Weights of a small mixture-of-experts language model, trained from scratch on English Wikipedia: 160 SwiGLU neurons an expert, a softmax router.
Below are experts of layer 4 (counted from 0) of a mixture-of-experts language model. Rows are named router (the router's row for the expert), gate (a neuron's input weights, with its number), up (a neuron's input weights, with its number) and show model dimensions 0-255. Each number is 500 + 50 x the weight over its row's rms, rounded and kept within 0 to 999. Numbers have three digits each.
Before each expert's rows: "gets" lists some tokens that make up at least twice as much of what it gets as of all text. This comes from a sample of Wikipedia text that the model never trained on. Tokens count by the router's weight.

# expert 4
gets: " ", ", ", " | ", " in ", "- ", "| "
router:478473418505533490440629540524518456525512496443513600551452477504583532498534466504476539566475507475405458540557530509468453416575463526453431395479529507576444537488472471474533510472538485464494486423416535474455531582417468502455572513478535505495461554457413439525564509528396409429442452496466435457570442442530501449510540500559574415472464450517480459585358507533510504525509489395568489540566518388460571495390439512545512516578405553493434537549518540484585408518462445472551476544564572506476497539466537491456558533513448538485520478440430509436492556506367498481469551580536510457520549506586568538381558588555563472507614473465506527478486518469528551488503417551519527558545508496457421525560538423512474540508432535525521502537461603511493472497516415
gate7:463504490473425423499475500456473539536348461494498491431524517508481479542506405483437446395517520434485509441460501488387426440479497469468575476434560535543538451535566482544459508493440437528429501467557496461584587395468457580528422533461497575424508484544561549529434509571480447504560541449458445478473546523632436457528448545400543414483488536476591458489541426578578551425461553486561523468571487584488498505524524589460483542509538552512394458413473490467504604462468437474499563540538536545510478424552477493580485478500421515491548462552507524404502522552538503548423569491572558420468458447498506505495530466555538509539524567458523521441471562363447567456438475452511493480505485474463479440478556549447447419404531499487498470590407509485580535433496507
up7:496531447446563457489607452527569467503616553498446486542563476592500500512508536445471517398446525494471528558506502467490532571517569531459577569504511393435396549504483488499551582535437478483560585472468492395436453526559468462511532529641514464500447577488585504481541441517525475513424532569584491372499418476424493514504635504458534488560424493424422557550556467469531466545598512432577463484433479381589514444436516492453475520481451527502547555469492504535509564500485517483508548508493430457616433494440559437440605460436487493506505506413482376547529529490482532509511503538512539533594477477412466557516454559487482456505449479481450486486464465526542482519503449522587491456546520456523431519469517411489533536414491527490524458484599426514492411595504497
gate8:419541503517334445471426409648484563555511512499554426505464510530496494519546569408542493434507485525477435511470464440441442447547501437557582469460467497575518534479475495506454514500450444454514534507474485534477464523453537544546505481467463539473467442454544536498531534482548587489490579531508462547553499496540471418559384463500503513325382518456515492461454516572424403485453466549497415437503438459437510532500483469469520461492513405572593540552528462486442475513475430524535467580488535478488554475431495457627475503437484480476526474476507530376474477538476576449417462435513519438374478554499360570541438536427468484518549520464485482512481484595476531549526531491385492449442501556525528484486469563488544502383460517488454568479534485595460475497549559
up8:474520499474527476451553546471537485467494511508555516489512527455428498542474435456470546440475500510486492486532459543500535531472574463536414535482512506461517431595555522540555525520424608442583398485519505532543353485603525514509510527554510429547521471531512574477471483376541447530481466536453569533459510471547418491498502495519562486517441530564497612562566467479560556534558602409481475551493564458561506458575553517425498538439456512441480427487488480431503452476573532481446475484397533521499515455472567650478457516540522539576427495593475493429460461576454382426474569512550476506527518373438555418497468429470540483451461584489578477476504618461478518440590485416470450521482460455509525481404476525452542454413552525569506367415521497518426483497526503
gate9:516485523398471398516477479432575499519449461465563377599422528581455480530542451475440526458621397579536534487471490482456580501545520454536447445451473540498501518556529438511441514612477450461514495464591521512486431430582492540461436518517428434552508512473590553563501533533496625455466550535527527587460484596514490483499508521437573440537556568510518609532542528536404435440413508546547527426417479505529513466482595470479604524571466515584463532521457522485496511495548503479510514524522597476440475527547497456510474603482502526528569476548461506559506396562491533514539549415437462477510514522545508577555563373408422479447508460564454455521505557468458427549548474530556502452534521461521487501488503606484509444553477506498419525515494519524590609566495498
up9:442412474463440463501500507569580420480517456494533521505454452478571532496392495509516543455519517488506545617464521437455611594487515492428416473532545522489408535548535498471547469521494445420528545490571578550539403511500484521596443409510475466553387464532493442563581604494603459475412494544539418448396513490530503530535502545532564474567512448500463512491568453438479510556489504495454398583489448475539436495569518442533487492559474522387485508489441520517524440438524451500591387479502479463401579429486471502538569549528504498455542541472391582492570538389514396482481523514567475525549526490483488504443478465371529502533515533459520483431570503518425497483533483437472546491436487551539514543482483564519540542446444502628440535440463554488457526527406537
gate10:546457576504510432472408585436500437483515438545532495408502425519487436509561538471509472421476527409417587406502459457483567556438515529477511497499501568517444473484505539573535495547520499440450517510469489431398466496557536423455540495574520464474563536526429543541553514496457521463559529590454524489508535415434534602487488473538515526501576456418530500504543502522495545525532549586506521559438572377514492466608555530511532533487587562481475529442417493462466533402534477476512442566518557482540418542527421454445545523495504540535475378469507537478448525457498420507499472484427491536543554480486449404541395577448469479567383549509463572426450480484483508477482472493486552551421480566561478595460436547422562433453468464567453569388457458593471526465534614
up10:433468466420500576523557503427568535541495501520434460522514541483510513536472434526466476493538503586592439566498511584499413471609465463577500546611495472477495481541531449426433567464413548592550439603574497468503480505492449529504376525465505395479548369607480449442403425535580449524438577479535450486465475487530438439468439460498572444460506573530561510423477539352569519484527519477496474513514433639507511543453550490501490393506430451493479492543470543421499505492518520465484529467489504476451512499443516490555478545405512444525514535498420533489521373521580528521549468516577542566404411553482484569494577424540463503520599513465541492567537472560489486537505512556486500481471484472462512456466601528530555554475495491537412442515553452433570516502510501

# expert 7
gets: ".", "\n", "\n\n", ").", "),", " | "
router:440521517525545541525495492553436515358507419477494455559541525523558532531469446518442363497603558501628420558539507486482503486442481542488482525480472530494535516565566532468508539491467555400516467607492425532496457478455491502485498400433521506511470420493552537380505517480463508465391547478445458522484522535465453510430363483443536516401446514529533606493490587525423509489491444555436510385433506533481468455495423491526581509483464442575518455511545484522474537470498549523568525528491433472516511477506538539575504460519517463558504565376490534566438469458509448455514489499466393527568519479483561455527555433446593458521532602516561573531402470513580529428544489462451627410493525534534557568456433550514426434510528503537490572463464439496507499387491445
gate11:444515420439560509514506512485594600464522524472432430541526545515543603515443468493467596478528471537567548561476536602577539520368418423633469477532475463616516440547445485503549557482515536478495490526519481444523436452515411461496416482514482508561445468491553440517573456546445579455521473510484421447455509479534537459428578559613572504602603488489499469434601469553520507468449520466455563498546548470348491502515532478542504476537525505571453565536446402435439409447505526504480546404448568473461541387450403496482498523502567502474518561501552580512574434519472441547445518499452520478524413542539424455581502556526461540436552453462523494571478508487557553512550416439489491488495489493520532447446548523537520515551584543516498495552500542572480539510527485
up11:477573461482542500471454535478418572496536539417421478486497423485459540534499542577481530403443448550532479513532473534549446486525509528574550572496560403617459424513438502504508529452497588428412467468470519508489556577645501422560523503507537530464420402532548540490443422629551500444520440499604481578453442475510507465452527455534556567429536446550451507500517451469495405457434571479548602473519511557414479499549444481517495479454498528484579424424470518522498615551492591558487545473524484450538555572459411483478485621502516469393540509497531501484532526466466562615390435522452463486552417475541376462489459462528483480473513526496520469524514522454514438518488459485486445480434523458455536471568548531474495490489453502570490566495561380505553522593505511
gate12:528518509482496481380469456459461483467416492540492425558503535407468513508447436588453477459491533508546568482517553557474481461522518495448474447512455433545525491449547460465551500524586526519562493432580586484446448460617498431557465514468414564533536473520582426506456472552489494486419480458492419487465544445473543471403509496375421575504626533508530546491512522378474494550500483508507492535496485485481494565477430442601608421468420661524557515519573531529526483431556473519539463539524509442536440455415515436571540469580583453543484488524515477475476460426438463514523538473517436479428421515520474511579459569515485487529432516520503488532460422556415518460451576558477563447449368508457466497505574541493422520581520597508441553411473453524516559565475453
up12:471527453545535574411517473514499517483493554414496455517550562464450488494403468487448423486555583503514504535510546435497525523542658559467533479446528513475463572507551587419541504500478483469450462392551514438486488455539505499538452547473441425520507472448566548552516591475452512549427538525516445513475467485373596507492477467493505499469575584440519460495497535393401581557417519491446570507534485466566522448579535472541562429494455530501469513556485629540531507453519493523564491452532473471576457424429536453566574524493471471485404395522587508524454500529356474552495502585608573496468464433535545513512482486479471402528451565490563575519433477531496532468594401509502592517473556577463406477456502454488465407463503519471512529453465494443545529557509410
gate13:524490507560470461622530452492573457472547522580488464445460423568525494580581523557563517445438484616452460463526556534415518440484428441542476489401502521540520516526460525489483519626525516559450435471364477523411526452481586400481580492509467506465423566529504544524505531525463446491503482516504470449530557530504603499638461543451593593511566465528442513573555555565505404533568541444477445530469521452485616472474590521518417457511480604453500588545467452522460487525541563478500414392568457521522525507453504480399508492482519507419488507442519471553515552443429540454557464479440482570566507580495462508474415566484481505429514538518479579481465469436511469555528495536566542519493518465520422457569532529470563526485513631494514433501565489453556496514450561
up13:457482482495458559482547551513463435486421498452544530467533473542555489530393490593505520428517524421455508581444562439374535480518485524479474503535496516473530381479493422475523553405506503636523618516558513542530479516536457470500482502478469465545507468499548536492410520587550574480541561473499452472526505539608511454520546567495614534420513500492580436521449536554504498521417528447491558529534481536500498560487426586443555431486461519533441502480446473544445574476358328535504432487501478569570510419559529498523586461325474471492548549576533542429468426501591491557517556462541538441497469419440471483470477477455546528495544467505468527499568523486447552478456468439439490550429541463532559539432502497461372488451542469502452478469444488418479535499473454
gate14:474516412575491496510498543493537464492547529511535522563568475472427484500553571545447545441479618488379608560520560562497508480526452470555534454427420500474541527556549505545464489533567430474546473554501530545441507507452416525448510505540480555370440464529485598451584467468438478529508572513457377461462550515430555555456457578472523451527456492450536512588432421602501501428562456481515498509459498441416489465457467428503416545591464575472509538398495522446540504428525557494494473475610473451485432574547530470466453492611539575513610499486501512487463584536458530514593529442396419562488570520483475539438557598596538485521553542518535513463465574385459536471506511493508552503475440487478510491522517559459470487563411508608554546533552480504521460527504531
up14:545418537461525526478644437521451510478506476516436523482511527540506428449401458512514469500471572552531519542557570431495518501424485545466500531626520493524459418457466441479581605571442567550481489482441466645456541494478592515495498470462501442494411510548472442507454618554559453486472463536599638502508498525584509469565517475486476554471526557457496521478569561467444430460559525504481483475624460510559453537575521540512561537526513612594479525520412487545462413485438358477454501502422486507467586461496471535574548518446507577492429458489600478479550488540413452450505471489503482505527555467497519562513514470447533449495459458558501435491595478537558429480523447555442563555538435493435449479531443406506502537466550578482498429463448578534531482437540491

# expert 5
gets: ",", "–", ":", "-", " had", " have"
router:469511536544542515439495619461451430591483491530475467488462548503553490446476572454460533532532553615463551540490456514525581614560457443490442539507480486537561516442493522461528453478481440497587442455497548522439482446463546532470508520517474447439480543529424446621478435490498466452560450513489482423420529550434490480605453478567532595516558536501578447565577551458443517485536419544417500584424578595510470477580516441452455371504512554464531537510438532540404557399514569544585510503495522581467453489533566515522433489486478482553572437601499471514479556438560431538569427515534594525501517423518474574468541463521508440519520605521503422417561474478468516585559513415533479527529441502528490492514439471449546535554571571491500486499396532548527568550558501
gate7:496563524496512424540462504509517563516475504442519454543539577603478440460538514513509493511396469499565497450526487553523421514439419559509386453448526548453583509423512490490564441457536438540571480571485417410393553418549435525463528566493491588495436484510463453537457431520401538481513544556470528539556477490485511552504453516487574476613531545540525457559643525447532504482570424535454498565367521500428506491431588526492557512571488580513520507524535525522510498512547546490470480491443470375543556525588463488444516480488478386455486517557522499475472502526468441422521552589575451471519383379530520446478437573473452545568524503438415474479513478540455493474510519632433554534461514485512474458497442551435418469621507446565466515445491459490544492534458501
up7:467416541413542491598529488509508485578469537453499431530600478477444507494492492565374442502491463517524365558505546468506507553466401524492484419553354438543489532497613522515519516516439436503532445456579541534478463506561514582553497649507416550536548485517488552414479479439545450577498536512507504482509485634511451427392473516336566483491473540456498492557547457382479473461502527506561505470489408464484458416536539548473453598470507505495473401453406469482526530469446434566500564539559449512499461506456506483424481578409472497552549519503500512404438502548479475517566551484437595488617478526452480493442478454486554452503588445440500509440554459510431547509415503495514510572505518547523503438463530496425421495479526484473483464476516509449509528494468527
gate8:458449416550508591430569499572491488509479449544481502365541540498524553528495477442482530503559445423523500332496531530540579445510508452504543478444507488487495423576545522539464537480391471514490442454528370570412440453444436487500485516407585436587523572479476484539544555529419456455454430470462552472489519507514477519491532478507498484554437548489450488507489549637469463565497590460511517481518539510543506474573641517491519520402413404474555521422476504492597467476546410415518505411506476536523531458465476536567527508475460470507566486384571533645478508437509506527474605577472433483562503563497416487456526486508486511507480446429498601535506518508468517502549519442477523542462562430456489506513448471536453555518451561535439521572446485545524431439550555
up8:442550580543528434486388474499660447474490459457590511536516436523464485488565500543568413445509441459454468439540422468453481517544557548501444453460512444540493521513561526451463499556382521544496467449451467519561510486502511484628472501474505501549474518603589419530481521512496491536468636504421455493530593575530535522548411384538493450510582505522565440524478599567616491554481504467480578453425490465528534466549463513526487547627490577495489431367402446458466515533525505489522392466410500544542510474510548454577497415501562487516447562495506503474524578548455503464513447566462514545395549549482586542519482511512541594457538522536488553561494472560438568513499460471458457444536502466451467541559498546592493515494497465563480500599478495462542452528468478
gate9:551519532507602515515527482568515485525530575401526523565540405607522432480496530395506541522452532459470568443508519578580653491552501385565542492405553477488570400494589514426504457477533636479473470535464543600544441390521554527549510464460452526427518431535537527493403534463438443472494515557529541536488547490466496526520445523450460561532613419522555476491464520561498567419442488475501510472500504453530470484498446439479467543510522487598491576508492503422484472516527556445507476575409597503535532534532455465497367505489489442443473520537442512448572537560405544448559477561446493541484590457500544486501485565423575478489481458593460478463487464466543462504580507539451520523534453507491480568617495513464467517547512547487542453527531493578510609447436437
up9:445518492474517496594451456503496576527458579490466516585496549510575451501480583375521453568382493464406476495569493557603521512524543532471390479495592497457455530596570551509581520460431529489419478518540516535493440440488568554441488561406454419453522396568465479510419530412508457431465442646487449538500513524495407527549354580519529503545536503552506495464598458473507542417505441475429496510515513478504570525496518556540507534467454512525511533495484471436395488544456444524475441527506549405497550498580475465480502484487515411518510506551518500490571450636436485420574531471537517516507483473521461414466497554555528458561460500480458439447458546489480502539497487561520516489516531600530438533432414557558558538577477496566502589398478467561476547495450509
gate10:487444509569529513422532525434559546520463556483513414537469526447531489582435383496501538567497539539528438470518571528456619525383526546492453542491411518509461493540488407534505565482421494465502426521552475517478573580517432416528509399493459528564552551457558537597508517537511451513520453421512520412478481409485526460452455495438484537648520519487492499566501510505521463514490454550557565556382604522431515469487592467503535445477465533474468559480495549462448495562521465476511572443385495500544416464440494500493528469509519447462537489559505491406503494510584433526435568611489486554560486485492473489468514575461426433531595486530520432446531489564557515529487475437556498569402471458611435501543578446529469492504530574412503467626542531517528555476565403
up10:512489493564483502521561524528509493552486493502389492458414470498467432464469466606471602544554424500421465554427474455550532486515406521571551499616498491492521601424513573568512465578649500556536468469412513577559589445510491509390529512475535566522515480470471463411504506497478459550472481517491493553479416437519586495492456562521524520490452561512543561426453511500551505459531595526565428564438519513569541453461469502501425565450461575463513500478480591576494472514442464464503577525461478490467492549561611542571470413457578484600445457453499539497532503571469503609589510510524524501429463583520474507492516601644547529548511441470473462454473492507519387406443540490542550502419502583534496565389542510498481443463459508507491509487538488463523516591488460